Experts of a small language model: width 256.
Below are experts of layer 4 (counted from 0) of a mixture-of-experts language model. Rows are named gate (a neuron's input weights, with its number), up (a neuron's input weights, with its number) and show model dimensions 0-127. Each number is 128 + 32 x the weight over its row's rms, rounded and kept within 0 to 255. Numbers have three digits each.
Before each expert's rows: a language model's description of what the expert responds to. This comes from a sample of Wikipedia text that the model never trained on.

# expert 4
Description: Final pieces of surnames, places and nouns such as -ley, -son, -ers, -es, and words like States, York, government.
gate2:156117101158105090113143085119101115080161171168218122121138121103088080081171100066176125117156118109077121158165147122109174124108117120114136102136130122098147138086154122157097105145105140166060108154066159174144120132127092118106103202087156142114068130156151144158110145106143146225173159127101147157129086146077124190161089138107073093159120141112139064130113136121173201159187
up2:136172131105160158083148093131099080140107180092111106120150066135106094122182137129167099061179153122105129137072137147172088054127116180072076119126090140121151132100145131126151101169123088098126113135107120102154131101137076112082153182093126137114081191119155100119068154099153138126130124140103115170107101140135149148103083141139125113148067132134102153103089164137150128138101
gate3:081112141142077168173115106134167136174182102131150117165125137111133152082112096162063147112135165104159099129139096124152146144126111116145225089170182079089119115088129123143117088139128034116112087114127056124123162106139138105147183160078146103118133083124157094127122187140184091133107101136069158152069146125107057123144126114097073133165093045142149144152097137139143131201160
up3:158141094097112116206165138064197079151126090126101173073181138159116119151145134117141096097134084130073114158090129166107185129154087145114125142086091123133146094156191098105057129110165159193144166157123141161133144154083148142153106126106110099131173128142129166087116104109169093097131180124123109207111133156132188094188117099116147139099113136154050080141114099070187161183094
gate4:151071075121130118095138084150114142125137144128107136115050124241133050165142146169100169106116105083090148092157083085093084142175152139148202169102103103110080143097113118083159159077104165109139154167104197132166100087162128163110127166079141146174162120147145111192153115122171120097151108138134150097077135156193104135187114105181144102149107135108118116150136160106105132136134
up4:141089138114086178134129111124103132190122106119079160092117119148150119100091154082092170144217105147132127165093156131103127146104137185151119083103161151162143104077115176107099143136135138174103106106171152127200154107101129157123126150119163128133155148119101158175148159104077120071135118147071114131087135155092116127128141138215071120164120118164116136128126153144171019147130
gate5:108178157154139170102140125131169170157131076141105093147132189160161101119096142145160119216119156155125131133123148100172126145181139152127159159113143037088128163132181083079013147117124106146135161105144127065179147088135137152095136115095115114126096054131096062135144137173117111140144130151156147121124137091168154122179137122139129099125100163148108132078151107132120095229152
up5:121138112111083147128088127116067143134106157142089151100115149173137114095196135169158124082176094092203181119127105115163173127139134146061095137119130117087181089093121104108122128126122075092108036175105111150193172117138131139096121118164101110153131152124155140097129160139106155108107057094113157113150111067069108140129127116142121143116101135143146106107112167117130141104140
gate6:139156192142103101144132180112142122181074108097097072125095126159155135181166093152103149134123138130115127166092128140100079081086107077171187194122123100103138141151134172078104118119166111168083101175103090131154140187130114101133080068140132052109132110043063134145070164100101116144125122097190149095147139146094115131142193150131073176125092137159154128118123105162100173103144
up6:123052066167165156125124102080121102101129126048169162071113183106141074129138119108139090166110145152129150134159153151103109122176130122166086087168126101159114102143124053166109120089132133114128156106113100169125184107111124146129141102088126091113101090176102190118188122217154157185162122128157145148068095120100155155129110145121152097129119097147091147170057151141143093122114
gate7:155048087152131117160107143121192144054116120076122091120107178057111113118118134083120131152076111166079086146122114091148115104129106143110095087148102146104106131176114101079118127104161108165161162131161127084099179077106143076173134114126127133093077095142124116137147129133147138137097120162114125145102138128125146120125094104127139175196190124141109145092114098144124184140108
up7:078184176072161190215128136114128125093134202074111118134106116105114108167139146160079159085098113111145155084172124063101151097142121134125079175096088173150144091126107117113133117083143151132147180097103144138141163196102146101146081139143070103036118162140134178187115140182154157096112110136146134165148152131138120125126168128151070143111129132159115109131098101108123178097099
gate8:161126056094120149159162062107129125068091161116112113090127118120161121185094149135113162110155114203129154162128117093182082137120125135122120100109149139116136122157164103096131109062103112150144153106130188077115158112149124119123113170112109115103132187142101063104178174108082132101103078104075139133118161189133116154181164122139119138183129098135133182107095141141109151103165
up8:149165130097140143084135131107162208094150118122130125126123130129122042085143119105127183103081139167077068156104174110130169191160102142170147118148031145131125108096121097192073111147065144135125097062144168119142099096196161136121104114149099120139086148130056154107183061125131121144137112131089115147199132149106133089153137170131179092197112186128121114160211115154134164138131
gate9:153095158093068124133088116132178093151143125131112151153141149139130064129144135166103119127082061118120102156183128100124132102098121123116124102124130144129179068150147118171140105107146132125148104135155086123126105091168207178084116197117082121130145119134084111149163080177162110158167128137117127095185159145108111157129106125101100105181114096223144121117129154099123080171130
up9:146112124209127123094076090126143096128130083127103163133109171077147140121144072077137114162144077176160113146088157145119114130143180143093144113109187148108101146144084129140115152118130136130135131107108126107071131112132157134173084143107121154082111149048115107145123096171152088116190172124152129115137172206143119103125166162161199108106096125092090184078091142128108163152075
gate10:156123164121196104079110128141174117131139177115104132125101126085122151169121154120151132142111125125073130147043115072091126095117138177117166140127099109096190156148168153155104121105179101160173127118083139130125111137112101129141158095127143139168091102104147109144133135099101170184094155150122126133105096147078130151085136104120126089124095239129127061116121096077162115095090
up10:164145102126133115123153158102096104090199155133123090083203107125166165091114103092137119121126057186142113188111096132109144152133089096081090121148161108171139094135138095060117164144138151146125148154110150131089117125102140145114128113148067128144164132094042113113132169098143135112108127067173115121141113153113120177168112113240125161175112138143159132062168122179125066109188
gate11:124106132145183206083103157163166144132087087129176109121124148128134120057126130136110105111135103192136151112148133084121154147154153148055149155135092106152114183150153119120144111097073083145161131136140146123056168153103142118118166146143142111147122127144127180127137137091113094111166153109167156077150114105131165145129129092114177153095150131156084072061120119109125176102157
up11:120113144098163073121085129083135128129142077140201111100114109094166151141100103109160120095070172192166084100104123177123083148175096115116103153158060141100174153134100149157175105109085222146120068173106124131098108169101146140147115099131092107155092093157145107114137164204138095157097192141125051086112153131159148166120135143114143174161173100067122161134146149062084180123144
gate12:165089155107128141136132172116193158095182105102161151198146091128083143099185124151143130116061103125128151164152184168134151153131111144088152068148130066154135096183122121118089108105168108116147117124087118089158129122098144108200115106056173074136131101139150120106108141078087136095068144062175089097152117114135070164090121093114155080113152142151128101123139095139128131145179
up12:067088172135108136130154117126118202131151094181182099133069123135145115091127120077141129129139115180051118169140154145143137142148155129129128041178113136128140089156092152130125091121171176109126128135066118071100128118148145186190112109107137145111124155134091135139149112110120150160111180084156076052089127157204127147104108079108161148112133123111145146115120122107072114150149
gate13:090094104139157204090100082139107144110158137102154149176095155118084075030166173191096159149064135116109183093193095122140135137149103113124165147116118134171151127126103186064157079149131123078135138145132121106103118105175158142169154141198125171136054139128180183118111163113138074147136170111124141108123107140076119125168117147129080157102078132117122120121140089119134103162137
up13:112162129170158173134113093124115156128081123059170126135130125114133144137148156098095117150112145130082116136100129097126090112187053153090094133118113108136143126141129104109126030168076160111135095125146169192152154091139150182078110052152176094099099112142164134140132118154162129142110101167147188157108124151110165125136064113084125126189067147116127072127102075142162122150087
gate14:152129169084196134116127162154085131117139103134155134107145179131091158131129134109130123134144168160133135148117133084115094150145119110157091088117174056153151161131145129112073147150134100177098166119140192198160080155151142126132134091130140178159096073098151123170104190152081117113129067118129075059136139175123118124067123084126072146198132132119176126098120110130130155138091
up14:073083113169194150129080115126121129109160155137105106171124147092151103094109129112113185150079134146142113083124136182120100194074156169120090106120181147116137111109140062166093148104148175140158090166164063071155120114109081157103140172140154108149096156092094185107119143133148108153030123109097126158104119133123131092127146156141147111170095182212176117135092144153093116172091
gate15:145167108184148135110102104132166113162133125178134077192135109158063182130052139132106122126123136148063105161127113143136115085163184194113164132144137098155140106187203075151160147127063101208109063109074119112120098178098140116123166130127107137095065090156124161090096113082075093122124140098123150131092132116118131189110166134155143121111135112179152121121169131142146164174097
up15:112116143163147086120107067087151117086123093164133144149122071159122198178120151150093173108150181080124085111122136153135088086124164147121135119111162159126153111096176094117157118062116134155103132097121110117164159131152150159075138130119121072135151119089120146179164187163160110147139087143153080142077157169109128118135077153152126134202093133138122131086111130158149162152116
gate16:163110109152138080115102084139124098126118134129089097069121117092096145110145166084085070095105117156153103180053083095114132132122156112133152159056188117131097089140075142101127134120155071162137104147163140109157167121173162172146121086114117110125126154079154075125159085123190139136180064182150137117144081112133122188138076130151121090102130087136136099139159147204183097050170
up16:140089143098133099098135118167162101120150161175092146187168155082153118135133149068079112131125143155172125165111100077140123093091090183161144121097070128145089115166076091199159115166124087123103043115099078174164161136175170154131079122097108170101161178136184098155045116084188159141156056087149096160146123137166161165136125129089100203140128074137123133074133183192155090094118
gate17:090104143084193116134077160135115127139150138174122100155117132122148125181113116161134145120122115135093074143142160114107156132090157131094148135130090136146147113111103098150100150138143143199149116091052132176124172147122162129095141046123124136160088165107125099100111158094190077143118145104137121118083104153161195128142147102117104144127136093183182146137143188093183161117155
up17:129109159093145122083150205116150127069147086096125090111174149148171150051133108120104083139081125198083140118192086084127161094117123159128075096139120166142154160074169153124105107133105138079097083132135090136121161113083208155079153121128098086163137075156173093118065156097099132104145155105133132082093155128163105072082070180107108157127117122119162183154117116094153112158144
gate18:099130119082169131143153083132103158163154111122121123127111125172136154176146109130110101149104137124163102181149116179107139111117120135110083096110116175104132201199146088141111147122098110090157130066125153108146116102132119148145098155176101049074126156126137115092097095087108210147131124171144094110128157128142127167170107167106185167131143086156165132102149123138149135149114
up18:149168163068160134142138119182054102130089119167139162152136176085148136118134183097112192172108123116187114136085111122127176175147135107130092176133081164094168166162139155168054138115195155107149131174168154128090119101161104123152149118183070177155159097109099130137121161067166118140106134152186128128099166160161149127068138105069170096158138138167148132116168077057121141141130

# expert 3
Description: Word-final suffixes like -ed, -ing, -ated, -ment, -ized completing verbs and nouns, plus participles such as known, found, used.
gate2:102121130114169170116089139132142115180181143070169144102079094150039124111159124137113119138135185113091091104145178188110160134165187145086078127092122074175108122138105150159158120041122046111123144098115112127173175096121126129155115118136096049175129109175144161092157097090129116132107080186115166104130134156156179129147066178155132119117211117120128158137183114166164149188070
up2:091159167165134164070079212129087141152117159101072099103114124103107124078128136123135130092152074139056112098113100060134131095155165147136154193129186082118175161131127156155098098133109137110180103129098082186156116173123128137125147154149118147149088141112136150175117184094123067082216130106091131095069122107117096129119087115156188136137178104104118156087124120136139153147136
gate3:201104065166140050154117117096117139154081103149168141154170180128172170066134138142131107123140106173162117101096170106147171096149173121133174085114088189107123122141115151112119095127105072131046103126056145148133129121188069119161155121160117178122118121116062146173120078100100115136116105104157145167075123179115109143079162106099140153097173110185119115115106095122189135132142
up3:091154122085117103097101076131077143120116136131113092085163107116095130111092151141127149057136152156125154129078086082138071163154148113136099112134108148138071122143098184176076203104129160163104106125068194105143135165123154083084135166127134132124097096144154121117109124135187120070177108064158148129117153106152180115134143118122112062106110117116210107088121119100148092098123
gate4:128121123100159137103100061090148064121093148169085099102102143099149151055127177151118140123187077152105161136099162082082131120132115143105130072081106183186187116195130137102077206133168146145166115042155145189133164145103147135117123089125078095089112131154096168165083086124155150147170066157166152169142120095139102113107087127107091093154144156189110124122079175123130115080154
up4:158106129145090168126135145120135146205100102115066134118139147140118142152132115125090166118174115139136106124205149108156117152109169130118094195153143088145092154183131119172137081121112118176113166126105124117086140076124139118116138166138116196145129121133193092096153191095128130168138113157129100124044119100135159091185095118118172223157135071097145127138120158101125076105109
gate5:118141050126188142121175158131183187161123090128164155112150132110147130148119090059134057126085151126111129139091176101122108140130137067101130166166134145111098154162190110129118132168162127187155132168180117102111119077109131160164137138152121100046110154108125077107136111118110154104130129160174162164177125145102079105155171127120074144079091100137130094114095148127116121150111
up5:135109188162076134089105092136109077120098140173177191192184143160155101143137108148151130104137166160100171174082085148137143140095150111153149094097133139122069096116147157143145146123117100119152139094114184123124132152106139093107146115100154122082150085127134134160112038148138090116069062147189101106170065179142104171176139092125130072126196132179176061158137189163157082149159
gate6:083157108190096050173132142177151138173116125146117152164153121149093019120131135124135112096169150156077099116137141112182113174116129102135140106107147080115081114171118114137122104193095162142140152135116088113141184112158148166119121072166141120217105149100110182107111147067107122131140152096075193102150147153117150224117081114107135160195127111126127155139107092145078090118107
up6:118152131100115072083162125151170198152110214125138086121113046122134164135108171065125133154123155139137135143170119134113135127121136109057140138139128138081077105113100107039101147136114151156136108090134162122101150167128114111178136091115094103162126186133110150087087159092090080123131158176163162150096104146125131130096097108189118131125133147154162087073089171133058155087087
gate7:118125123134100136108118108111154115099186126123156142174123079143170131160151097149124130102110129117137139105159071130076164081120086169144105150144096126176093135141131127133101106139138129179189089045104142184182114092089144180085129129085047128097145093218139091128093112157145095114147078134122097063148140161124154163158164100143112134133173140174189119091137170117093083101157
up7:151144069093126161118104129154117147190142145117112122126160141105168154195172091168088125131123073131189102115123118147100170160098132173127125153098184118153113140108147148113106174121195110163121228153130127107162167119120145180092132113045113078133077134136187087028101130132166121125125115090139098103140123109135113133164143128138139138156164179134161148132139117170055115116108
gate8:114110140172076147124104082133089081118082094087129150154180116130068064074152115139119138171030130107123098077107067097092064099086123155112125156093123132112138159155119069079125133051180120091156106131179148115104130143088145136083162150100113113128122116144197148148145138121134060130124105110120126093087158109090142137116124125100040127132102127164177161106119105111066152047112
up8:135168169133086093148127109099144143135126119172152147156128164130093110098158160144160172139159160135154102115088160138170185090138144070141121116146140156100179107116149107102165124135098097132150109132104120171142083161189132087124164148151099134098078082129136057130085107120202153080131198124133133158098181186120105143106155170113151159120100124185174153092142116082114120137074
gate9:091185098201085176089092139145137158147037165110091143082124170157111127125178063160093130155084138167123163184193117121136137160132111156146120126102109122120127156053136147109113086090149102100144123124131118175110124121108085111086140140120215079161191138094069103122134178138114055116093082092125141139164111159131125088132168122160167105126170085159166144113131094131115140147114
up9:103149075131127061095105118103104123121161096081143155182110117126084139214114154094085079105147117086150102173132141057173193121082131153123110112118140139158094114168104086164143152107167148140150088144113121100099104184132166177187159118147106121099141115107155124116079119101081143163064121086080101112153135132116160059130143100130040149158109149100062124185054078160146104157107
gate10:122137076081124149109185149205171098116123143119151136132067070094122146146128132112135133079103086077088130113155162083133132102085098091104081186145126197122176118139124116126171122112161135096164112079123116135146127091073147106145097099095098130066110076072170103116154143098112127131109151181080099124163122084094174073064123092143152132110095086108151142150133160085113121129121
up10:062145113126112123111142167094120126104114079107096113172109115144192115154150079174173121051063171158137172115078181142138191215156156153098142148126146136132138186211117122145161097122144161122206149109129065110126151090108097072088123157134185171071118075127153152168115160121088100134166112179056158139067130091154150161085125123144139135088161142095071126155128125122142106180154
gate11:126107062144173147106113111194115145130043143171125140096147110102153114072081131142068123146082134096146140144166082087179099139179086178138178080098134110106157162096094113086131092109088135145193052144125157163125137122098186092115144111085104064108214152096181117178164089153163103169171071108164154102148113125107127154084165175140142143159130118093133163144172158089122119133127
up11:137149126194119124120119095144093130132100153120075141133120116156155156167105078197109093124148101190170079080160106089101117098108160136183144111132133146129153172130200160104165102138154087142138118120172117153101116216150096157070172082187135115114134066157137090111145122142128117094187094244138112171132185166126165152126114117113094132141167132155089119141075102140143123136076
gate12:125124130108105145122113132134142119160146067121112132153157126154121168171134125123133106127089100132123153111162144141132094125085162059159136088080153116128137088132112136153136097132095143168126093111114117109136138084095152043175130114116172062105110163100129143138087156141110113116142156114121071076090141115131179172162170121178156159148123112093124167115136154122118134156198
up12:144077126172114092132153159089085117171118146116147108174194115105116132115154139119157125096143176066144136145155088073105197183142122153102135163110185154110137115079120158145150177162155115125130128118135088189109171163081112136130125180130123093158111071115062105101147107117193121132122114086094138126083159125106073098097100168104073156111160115104099151132189141157030144124138
gate13:145180140097151093126180178153142115145142120164097116119187139120145127144082133097137137116127102122113102120116120150154160156098133135113098181223171149133119073081189104133076177152065108139093129162255084114115163142188145109089121125119123045119174125052168132150094136112048123163182153150109095119123103157160113136080123135157098122178096112098184131139142134099136123082166
up13:128171119123114139088160175085129079120115071140176105166164122145121149135094092056123112080080125150165104149139133150087123104073152101195094100162152121145095125089108146118139112135136132137136117084087143148111144141103128074165193134214064115068122177108142116073155146156085123092216095158142156122144145117089125196106135134131171158078154127106172138180152125146132125087167
gate14:190079095079188111101131091140126150041108131140165119119121139095211125194101112127132136130132152118159079112101159060173132115144089150075125162085147126124090123104149136143162167062092131121139076117112112101157174125164119117102117129139148112110157156090125120136078119121116119115145188066154182162206118101118120093161118132071077045100096142132100075132084100123137149112169
up14:121139158133086141201131156110153067159153140187117125158104148111150114117084129155100163123182133171170125057121145191139117123101093138088077098075125153178144144094129086085135122127150105126130121107161131106110122081164093095064101108173065164164066073158141113125144177112113101088148110092112171161128103115112157116108131149189142161133116161168125109171149138056160118056124
gate15:127095092115091134094123124173113171148116110155103133196144081094188178155051100163151108104121124171140163098102180189131219175126136111116113126131136176163133148134206120184124138115153103127115105083079165090128085099093083154143179132118115114149142076112162080093164174144111141096121105135144112107107163072097149138131113148126111151158133145093184102118169098151101136097086
up15:084155132136130118110136128029129081139150176142062101157135071132140110118134139062140110116122065132143156158085101157117139128051135143118163096148083126163090110080095102102152153185111080143156155163193121153135131166180128120120124167161149125146071137145172131140137114148136114138144110089098074200115155050135137129138103114149118104121092094179111136150160127115112134167189
gate16:127143142100113123145086158204119111137121105096192141175120126128106068093147140117150131136138107114087117113163120163103105142123106199163097036133129075039164098096106093081103109125096070102153097116101134106175167108124121092157163160174126158101101154145086132067065126093150137121144129135052163140093159140139124178116099135133119134176113139133127105113119171078138130115144
up16:092106089082125125163135132131185227176097078079141148158217102150118111083078075116088143139121064111136133118152092120119131112095112136071158124183064120138074108093134061161109165135117129179163111090129096164137163133126190111162145101151130152128144094102177065129144156171193118085155093130117097137088143127112134115104147136166146156068105138128101090103132085158131104115094
gate17:094174064145165183124112082140130130123147083073121151144094143198136092112168134124115099081112138140108187140165098149070113115116114188142108119066116121175082091157117124103112142122129104132112110144095078167120131157135148110084051129144155130109118179106144184219144103102170080147183155090147124108064139133139091157126147147166115153127126125156169131155096103070073095113156
up17:127125122139061146102183123129159140161183144182153165087149093127108151093100102095111130115130174152112127067133147146147127150146148149124101155173114133119189091122126145110162163176161119133153148137162102134199171089125184117176129127105137152135142059126172166081081060158115176137118108087127174147096085145119109118130140135086153166156129154114123102138090096172147086108072
gate18:140086124128156097086217144095126128151137135125131125138179148145216192092152152166091093146118169183145111137110128125201074143093053172066098138136141156100128149130089142143141099140118059173091106118114153108115195126106134124101164126103143115127127091107122113115073143157028087115199076094114202178099160123136117117120150116195114066137171183083154137087158130135122148138147
up18:107152181171081167166100099139127118114107144112138154082158127163124045154096081212028129139093151152109148175091174169115110124188101167089195121130109105173120092175121113117164130101153138093111142137129136170106166123141129142153061141110147117111110124187152128148133123188141180127140130104147114120151094134162122181118100096125120126134116186182114117186156166120102136167122

# expert 11
Description: Hyphens in lists and compounds, plus first pieces of words and common nouns like album, film, song, city.
gate2:087148132155239144151117160121173134101122077113117116179161120118144120122125132130125082032110104125118113105121118081117135165138201117130166136139105125119111079191131150150128132086166105116114150054121073144158114119089120072093134158087169137094147184150141128140138152107131101080122119128091167203147101134115110109117134075109156144108138117105156153145114183154125132128145
up2:073148122145144094189086085120100188052096219114112128156144087117084139119152150148153147110161088138089087127103182177051178172093146126130164132152135138115097083102106146173128141153103151114138130110125117129162145152126152133149144115130129129144107166141113109173148126117093047171124116148091099084097113146129089170106084134171202150183115104160122153130093063124085186116143
gate3:089193101175159137112041103176104146056126079126157075089144154128113095168103140027165103079136179114167172150163165107097153159101168171081121171126162139130112152114115132099123154107095111129138142154169073120113119139124126095064116136176146122083105135110124116146143143157131169114156118113118145155106169138075166057093098127143101158103110137145116118114123180083101131221131
up3:125169142116174105144107100195163171141159100137113064117143146051040144130138188112150130158152179124111143173128126171141129088131157127107150105151181109195189130079124079142080164191157110174187093128150112147136126106059107148076084123155162157110141094130107127118175125186143144152151086140165101138146172119132157084106103149130098111070090122144149110083148137043089174213133
gate4:172125141121149129173140090148090152156159154182157170060166085208090168182105116154116129143122131125104154136195102118110105175135116189114153170087105134136146102151164152131080095096149116099140124102144120097123112132104170175239115157147160138115116092133172133052193109116091094108101111135119128103154133153066088085108142121097149100212081117053172152179096129117139150196088
up4:143092122096113115091176120149147166113062143110113096131127183097082188141138146162129136110121086159153111129108134169110151140174084123180154083154142035059121118157115140151100190086133136115137150110122091153104122086106121075146126148200153201076124156086123134150043112178130064129166110084177171151153111126115089201126195123079105159109156161050103078099109122077164137165084
gate5:106115149120138016156096142124136111119101146181108118116112132179103118143186106164149182140112097133168102159053158156117136149125131151135116113140119110143133107087148087149102162142117112083097089125107136067159146147107108093157101087091145128181154104123116110149122076149120099155118070157083129061183131086142114087157129096097170129048142173137148144167109089109134175116118
up5:127120117180091156115157127126128158184157141117188120180080172099186096184097137187089130127134093121165138154099131083093144166167140132097117111123117190116060130118123111206120141126130091159140142181128164133210183118107141082144126123184090134108084177083106110052159096118149150162151036132171110171106148098102184143145129112102117149174183151141172112131112117175190056087077
gate6:137138115164127140140099135205103114101119241110067203107156182129124126126142133133093136063117121146121140115093153115134110133168145146232119117119138137154179093107139119144057130078129155194147174079136128105138134118121128169121155162106104149113183152141064115187143141128122111110093163130090172090171138106187124146149158125103110195105162070159147149126183133090124122143162
up6:101129159136143124165143151105134146105201121119092084132106153085102093107142128069142110168169120047135185085141165155135157122144099116101151141168154158147104099116104135109108099107072156066152168122122142075106131128154086115174134187116174097116107188112136086178128112116120240144158169102115093175131129131143085092113118143013146167149148157124155102161133091079119137192088
gate7:205176145112189128123117156145138101109102119142143109056176128080132119124121135195127170134124103129111117103184177153058122124094081119182178138182090118137124112152147158152138091151091041071116116145124097058156144085086126112128132086117179121188134152122086175166152133085186113106098149137142127147134175178128086191143109160133094100123096125100123137191146098190142153134114
up7:120120134163100170075132114131105055131156134109147138140109162117145115086070079136140118174178061076163098138111169108155110183102141138083108147120073172165121123130096089109093142133134132104134170127072146172126102139107173138178098122105105113144133176185117096143042169089161144140096117075127089154123124082142077109103117070113106106121151193158176145084172142155167120139098
gate8:161097174166105177150151086167155121101144161103147167130132106137140094132107102130112119080145117108156101141143123156158189125109137179073198131197130068118118136107099152148060177152104098153100122186082150109107124157096117147113140181158198182143093103116106094186163150107097091203171195128158142122151134133153153130129135147127088094103081077166117088160093097132121139172153
up8:162144120154092101177192115102109144145166128063091095105167099135121147087112155148137141067170115140104083102148132049119168163106145134129134129125107130092151131139125152129097118143147105112137117185149134107137174156067159140097111134117118110099164138199125085151076110121089110083129108139161155161164095092087142138148127142125120089149181164114169164124129146133069110160109
gate9:153080158085162122063106100106128140131084155095094110167111073132098169117094148128155152111169131170134110175143094159097142090150173125126114146135173171181166123152129129159148145149116090255116088136164099121158061125099144142124121131132154093127122113163086136109117078100108093069111171136118108092130152100165155075183154100114111116128111050104177110162110140137059081152151
up9:158099090168076199152095148181090160134113123114177140163108111148152127096170097099134173071164119070114127145197144171113103175137135122211103142161101150143197097115112135121158183167121081148123115100164167137070129136086112093101129119070139134148136177088091138148091091099132110104119084078076146063148142169150144135149089116127171162133195091124091150144163153184111153137188
gate10:109104117141088085110148123092127101123139124131226088153163162152126156168121084167198111142073090097084153127100151160147067201176130161125114105120131067099171177186133129114155122112127099171105122135137120099112210111107159185148117118089121142177151164163079176162134185060142117115109099071129208170105176113166121127181121144092187082136125183109056130145141070146110156174150
up10:141141131157086093102196081119155141114108157177102121113112149093116068084110146183162166112130113124172140134110125096079136098184118163119147123103114135130063145114082104105113171129101073022145121139129159140108150105125155095135118160086123149037113172123112109146117116154154112092074152119159195155127121195170169121115163104109060133189186101107160132119070149113149129179071
gate11:135126163107142167136130082117189105172135154122128171136105058109069071135147088112128130108119062104142066099101137146090182089113122160123161167123116141146109127135097153125124131112110063167071137094142119157095137135107075139120154186067099095166154160153110138148150067120134164155154086132106167131138138048094094123113146121141096163179109142076125147124115085143104121115104
up11:161122214127136150130094057168146146134190133118127107083156121129134110111191093057135118102059170070140148124164160137092165073101105122145109170071013124101154126118095111120116129096147086157104071144107190110119165151170127153151101131123156097164193109131203061139116147107133152144159158162134153123085200096189112079112165149139088126123175137141128140120148153146119117127144
gate12:198131131162072132098123085126132132137105069070133153107078096087180096129140130140138087154150147119158161128086104107056104090091133143154161094137160111170165128206155091131102084155117149128127152106088084106117128094125148105159174138075123125162136132128121047184099127128119127080186112119085155168163144118136195130100160100156142099143096135102184155123061170134117101192147
up12:114144099175160107164140155163112187175121125103122074168114035154124156096093084143130066106197126141149117147068143135139119115135146087096185146131139097141120100053144111168100119164116132124081174169130126099100163150159143047110163145129158164106112145107130064123105132105109117131106083147141121190093101122127108104100123104199121099084131124108150159130144117143147111135105
gate13:103172156112174217082153124092175149143114182115207206164123125140141138158108107100112095101158085095110102176181118086118140105076124126145128132090072154116077104128151120138095102103084144107159078187092133079117117158203129103138104104235133167167102091095144084155118114103135187109200158104114142155133130134082131140163127169143129118115140113151160121088148154091128143123125
up13:130107129113095127048077090128156164138157061171141110152177095135128099121111114128149150126156123113160133104142155059118099129184107129102128075178165154144135209106145148124123116097117143172082117107098137159107147151180075208078156106165132068179090116128147184153088097105092092104135116151129078140168117142092166118095128098081122119142182202125165107144147073108155132143125
gate14:148158104114170077144137129146143088100082104148153107133092167124160123104147120189109078106141122094090106206106147179097082130148120105116134117098117133106133127100134122161130143111062129143117121160093133057157147144157177112130115116127123135150112216125133117119196095050055118190103063148152196198122122133130156071110134117135153087112165161092184121097108148116107113122138
up14:130138184169128140117115110074220056097160140104101160137123130132168076137092137180130120087096112113128126110144114118140211115121195107174133102146070077126084105090131138150155101140199121101132147075161108139130107130142120115122086128140106101120105156129175186088220114149110145107171124115155078151107112129138128161116150132151112153151110082109157074051106157132191079117168
gate15:122149088155161125149103110174076101144152095124118103162162137118146157120174179126132144150095092106137077154127129076169147149158162155089125167092135113098105092112153144087118116067147114128078123101148095114116107106130172133053135172186163185139091133129157214132163123141134150171098107125156082087170162139086158142142129095071113060086087100137091092107088174073120129179120
up15:135121172108118122157136105103126143159144121127151145105123148158114099132095090144084068129135106161152087109152093176151137136183148129118146073183235148149129151170112144139116141185086192156141091103120175167117178184114101188135106104134076089137148127133131160194122091189123112172126087149145112234112121071140147134104168099161135057173162064142086119153105108141135133074125
gate16:090146163160103143098114105161188170154067124137123129124112110074158081134093131121108116187115108096123101115100129125161151135117154053131155111171125177163094105127149102132120136044175150170105181117177137068133116082143146141115139146171123095118098130111148100122138115177122128111141089056204106158123122080114117118167146123118013119123135132161150091148103117106155104128149
up16:124165133136134101150140110120110131149187160136122083154101137112181175158111101115102141080094119174068150071134181150149153092181122105136109156115119154150161161050054089138057134129070087098170063088122203161115156113136161182066168136102126151105142110146107115157148151129168119163177129222134115195159104075135172102141161183094114089163160119170128088148102062131157101114162
gate17:130132123125169132181123143202116098117135171170085116138154098147160126079142174080096135081099172129076171100118125124142139095079155127123095144116134161140103139114070060128070168178078096177101127079128118122113126096101110098180154112123116113064130113069171091117114148132153163115109094093210168151096103170140143152124155143156159110090156103177068117157121207151115146186147
up17:129121110100122120099101116071075142155171175098152101099171137117111161151153088141108110158119121103127095145141128125110064152178112096160167131148138069145108217090141165150041118142139135121127161119118129145133149120159174112071125171149169103183181139130137138096152076120087095063152141147144170142147198151165116091155091181092096149134118133130150080144080144127142083117101
gate18:055102142145185111146144157132145138139114135147118149164122164065133145128199095163103162118124115190097197119154078125136102091172114124133128123193164216102071110174128141145104098143152143150186151112159143150071087069124103144128199098124133168201117127115170147081082087143114112078185074140142124104134152143086139142108129123192092146108138119140157183172150145098097097135169
up18:124098194107065193108141099032129103174102135162128121042131029081138105150078170089081093108139096083108165173151132127078184146133113120114124111151094126184145181115098116089109178107099113052108098150123136192152121192148119170175138106133086119179183103095133150177155131107142174083166155118115139096109157130160133146166181137133164145066134085126093073120142101134132114134106